config.yaml
n_layer: 12
d_expert: 144
router_score: "softmax"
vocab_size: 17956
norm_eps: 1e-06
optimizer: "soap_variant"
batch_tokens: [16384, 32768, 49152]
train_tokens: 246300000
steps: 7570
dataset: "wikipedia_en"
Below are experts of layer 5 (counted from 0) of a mixture-of-experts language model. Rows are named up (a neuron's input weights, with its number), down (a neuron's output weights, with its number) and show model dimensions 160-239. Each number is 128 + 32 x the weight over its row's rms, rounded and kept within 0 to 255.
Before each expert's rows: a language model's description of what the expert responds to; "comes before" lists some tokens at least twice as common just after its tokens as in all text. This comes from a sample of Wikipedia text that the model never trained on. Tokens count by the router's weight.

# expert 24
Inflectional word endings. Word-final suffix pieces such as -ations, -ted, -ments, -es and whole past participles or plurals before of, to, in or by.
comes before: "of ", "to ", "in ", "and ", "by ", "for "
up2 [145 119 127 143 147 126 151 141 124 135 115 131  61 121  98  71 121  85 140 134 118 110 122 135 174 109 126 106 132 148 108 152 122 107 119 175 154 119 135 147 160 126 152  82 120 101 101 170 107 157 145 151  79 115 114 200 157 104 169  95 129 155 125 111  81 162 137  92 202 113 170 161 169 129 102  73 104  94 164 150]
down2 [115 156 202 106  75  86 111 101 132 155 156 152 112 121 114 100  52  87 133 142 157   3 115 170 111 112 131  75 110  75 111 120 190 122 137 149 130 168 134 107 152  83 134 130 128 120 100 151 123 105 103  98  91 118 113 108 138 141 117 141 153 155 144 128 175 152 140 112 145 100 123 138  86 114 122 192 149 105 211 154]

# expert 21
Table pipes and auxiliaries. Closing table pipes, closing parentheses and heading equals signs, the auxiliaries has, had, have, and final fragments of German-looking surnames.
comes before: "\n", "\n\n", ", ", "been ", "'", "s "
up2 [144 131 103  85 136 186  83 160  64 133 156 177 109 134 207  98 137 150  89 131 124 139 126  99 174 115 106 107 155 120 142 144 105  92 149 142 127 134 157 117 117 146 125 187 139  79  93 167 126 127 129 100 134 200  50 102 113 131 148 106 130 150 129 105 114 106  87 174 106  88 156 200 122 162 112 124 158 145 162  98]
down2 [ 95 122 106 138 126 138  75 103 125 128 134 186 114 132 121 135 140 121 107 140 160 162 118 192 190 141 128 156 183 173 137 103 127 109  76 135 157 140 145 170 211 101 166 136  88 121 128 114 102 138 106  70 129 126 139  91 162  92 108 110 135 154  94 114 107 125 138  84 123 133 145 130 141 156 161 217  87 108 110  88]

# expert 23
Table punctuation, parentheses. Pipes, opening parentheses, semicolons and slashes in dense numeric tables, stat lists and semicolon-separated lists, such as 684 (27.1).
comes before: " ", "0 ", "1", "2", "1 ", "0"
up2 [148 113 125 124  85 102  67 163 105 109 187 162  97 142 155 124 167 132 130  96 141 116 164 103 128 144 191  63 234 129 104 104 122 129 152 139 166 179  95 157 101 201 164 175 151  96  62 126 127  81 102 177 116 142 130 143  71 156 110  99 110 132 138 190 159  85  90 133 137 141 165 121 126  78 156 134  96 140 141 144]
down2 [ 76 108 130 167  82 168  89 187 145  40 117 151 139  79 105 180  94  79 138 171 116  99 145 158 178 166  89 197 128 126 146 124 138 165  94 141 132 118 110  83 163  76 102 123 158 124 116 150 114 114 122 139 120 136 150 162  76 167 132 152 165 108 104 175  78  70 121 137  90 113 111 102 115 117 132  76 114 105 176 140]

# expert 16
Clause commas and conjunctions. Commas joining clauses or list items in prose, plus and, but, which, who, he, she that start the next clause.
comes before: "and ", "the ", "he ", "was ", "which ", "but "
up2 [148 154  95 131 157 107 176  87  89 156 171 158 160 112 102 166 117 124 110 171  93 155 110 164  90 100 147 117 170 132 112 144  44 151  98 127 100 116  69 130 131 110  72 135 124 130 145 108 152 167 120 142 152 157  87 107 137  77 183 180 165 199 139 148 100 156 135 191 119  96  88 212 163 117 134 115  94  90 149 148]
down2 [139 120 115 145 150 156 158 164 143  65  62 152 130 109 154 105 116  76  88 139  83 149  87  75 178 141 122  92 159 143  97 127 122 119 217 184 102 150 144 138 116 179 137 136 128 173 128 130 190 133 110 121 119 131  51 132 113 129 126 151 114  90 120 160  97 150 114 103 100 156 149  82 156 182 160 110 137 102  98 114]

# expert 11
Word end before punctuation. Final word pieces or whole nouns directly followed by a comma, period or line break, such as season, year, stor-age, direc-tions.
comes before: ", ", ". ", ".", "\n", "'", ": "
up0 [136 168 117 144 105 154 161  81  75 186 188 171 147  86 113 112 131 171 130 171 136 169 128 133 114 120 132 144 124 174 162  57 121 128 120 145 118 125 138 143 107 103 155 149 140 150 137 108 159 159 112 177  84  24 101 182 121 103 161 136 102 139 159 206 150 162 172 120 101  68 131 109 174 111 107 141  73 106  85 109]
down0 [123  82 127 119 131 136 142 107 116 145 134  84 110 169 213 102 163 106 136 137  80 117  94 103 114 137 156 116 139 166  93 103 175  99 154 153 117 155 118 127  81 135 172 113 134 102 104 113 117 165 121 192 117 161 128 124 116 127 111 161 205 135 142 109 112 137 149 134 121  79 106 119 117 111 144 193 138 210 126 177]

# expert 8
Institution name heads. Head nouns ending multiword institution or place names, such as States, School, Forces, Department, Street, plus indented line breaks in match reports.
comes before: "- ", "(", "| ", "of ", "and ", "in "
up2 [202 130 112 109  62 134  96 115 142 145 129 145 169  96 135 147 106 135 132 138 127  75 184 123 119 102 199 150 151  42 103 125 139  81 139  81 112  88 127 156 186 139 158 137  99  92 164 142 119 136  69 179 102 155 141 133 132 146 153 130 111 137 132  97 167 192 103 119 122 182 165 153  74  66 163 160  55 154  69  67]
down2 [138 126 131 164 107 161 166 124 130 123 167 118 102 138 157  77 141 155 115 187 186 126 159 122 155 116 158 138 169 108 136 117 174 157 112  94  96 151  92  96 129 191  64 150  47 145 155 149 123 158 159 165  96 206  68 132 132 160 169  98 117 130 106 122  92 106 134 160  84 189  78 132 130  45 133 195  71 142  96 126]

# expert 18
Intraword punctuation. Hyphens, apostrophes, periods, semicolons and minus signs attached right after a word, as in man-made, artist's, passionfruit-flavoured.
comes before: "\n\n", "s ", "\n", "- ", "t ", "W "
up2 [139 131 151 146 131 144 166 121 183 141  78 214 102 140 166 149 136 208  95 179 134  70 142 125 129 111 126  53 121 175  97 152  85 135 160 142 128 112 140 104 132  93 145 184  76  84 200 163 129 170 144 125 142 148 164 109 120  67 157  67 135 149 133  83 126 127 157  76 132 140  85 127  93 137 150 130 145  96 170  92]
down2 [163 168 123 134  50 142 147 161 148  84 112 140 156 143 136  98 129 177  79 153  44 153 137  93 164 175 155 147 140 148 148 131  88 159 101 158 150 117 176  70 160  88 124 155 148 133 156 139 100 167 140 121  61 181 143 133  91 114 151 100 141  74 113 151 169 174 112  79 165 103 107 133  95 147  89 148 183 110  99  93]

# expert 2
Word-final name endings. Final word pieces ending with a space that complete proper names, often foreign or place names, such as Uppsal-a, Dra-x, Rhy-s.
comes before: "| ", "(", "and ", "|", "was ", "– "
up0 [ 90 161 145  63 144 115 135 142 129  83 155 123 162 121 112 150 156 134  66 145 165 175 102  62 124 132  95 118  96 115  68 119 177 147 129  94 134 126  73 162 144 102 165 162 100 148 104  66 188 140 129 124 122 178 165  89 107 120 100 135 152 209 118 159  98 120  57 195  88 167 133 150 119 168  84 110 182 150 122 151]
down0 [ 75 109  94  91 134 131 160  90  98 103 154 115 188 178 138 114  69 190 139 165 132  69 183 118 128 117 170 156  89 138 123 161  79  94 105 167 129 170 176 141 151 117 132 150 111  98 157 206  96 187 167 102 140 138 156 158 189 129 197 126 172  66 107  62 200 148 186  72 152 124  62 141 117  79 152 103 125  82  86 110]

# expert 31
Prepositions and subordinators. Prepositions and clause-linking words before a noun phrase, such as of in presence of, with, by, when, because, including, plus opening quotes.
comes before: "the ", "a ", "his ", "an ", "that ", "it "
up2 [107 145 124  96  79 132  83 139  85 118 129 134  98 138 148 196 125 177 139  95 132 146 148 124 167  75  78 115  94 149 155 139 138 124 198 118 176 155  90 183 158 109 132 135  94 142 154  84 197 116 161 101 161 181 168 163 152 121 179  96 144 159 121 143  93 166 114 165 136 132 114 135 131 134  92 168 113  96 164 123]
down2 [121  89 121 146 135 203 156 154 145 163 195  59 151 104 169 112 125  79 171  91 102  92 108  94 135 114 148 133 151  70 154 121 132  69  96 184 123 158 126 133 115 134 142  91 190 104 138 142  95 132 136 141 132  93 146 134 184  91 140 122 140 148 106 171 131 144 160 151 142 171 136 158  51 115 152 119 155 114 132 148]

# expert 27
Narrative verbs and time nouns. Verbs like was, were, been, went, moved, began and time nouns like years, season, days in biographies and sports careers.
comes before: "to ", "in ", "of ", "on ", "for ", "with "
up2 [117 139 150 101  85  97 138 149 120 175 118  79 162 117  91 163 124 141 135 103 101 137 182 124 122  89 162 165 134 145 160 107 140 121 124  85  80 149  69 176  80  45 140 142 153  70 131  98 143  91  89 164 173 132 121 114 124 136  99  94 193 174 103 123 145 143 148  91 147 122 120 104 112  65 153 134  89 170 128 125]
down2 [117 143 143 109  93 135 112 128 104 147  95 144 136 105 185 183 138 120 109 115 152 128 114 167 160 145  61  85 151 144 106 144 127 100 125 130 122  67  88  52 137  78  99 118 123  94 110 183  94  48 129 117 159 143 183 133 167 124 110 159 101 157 135 164  75 127  59 118 117 150 131 165 125 158 100 129 151 101 139 104]

# expert 30
Articles and date prepositions. The word the, prepositions in, from, of before years, and month names preceding day or year numbers.
comes before: "201", "the ", "200", "202", "199", "198"
up2 [122 140 144 118 108 146 112 151 138 115 154  68 168 111 171 200 123 120 130 126 179 149 136 127 157 132 162 116  87 114 149 158 129 128  78 148 132  76 102 142  98 149 149 104 183 181 103 163  95  98 129 185 128 128  75 104 119  96 124 123 104 100 166 169 158 111 176 181 136 130 124 132 116 140 152 117  74 164  85  87]
down2 [136 171 126 103 117 122 150 125 117 167 101 111 117 111 114 125  89 183 120 139  63 144 139 142 126 124 169  92 120  89  86 156 142 120 132 158  43 132 142 182 102 105 149 129 101 125 189  57 106 149 154 108 120 143 145  83 121 100 202 138  86 179 157  78 104 135 168 107 148  93 156 111  63 126  75  89 153 128 166  70]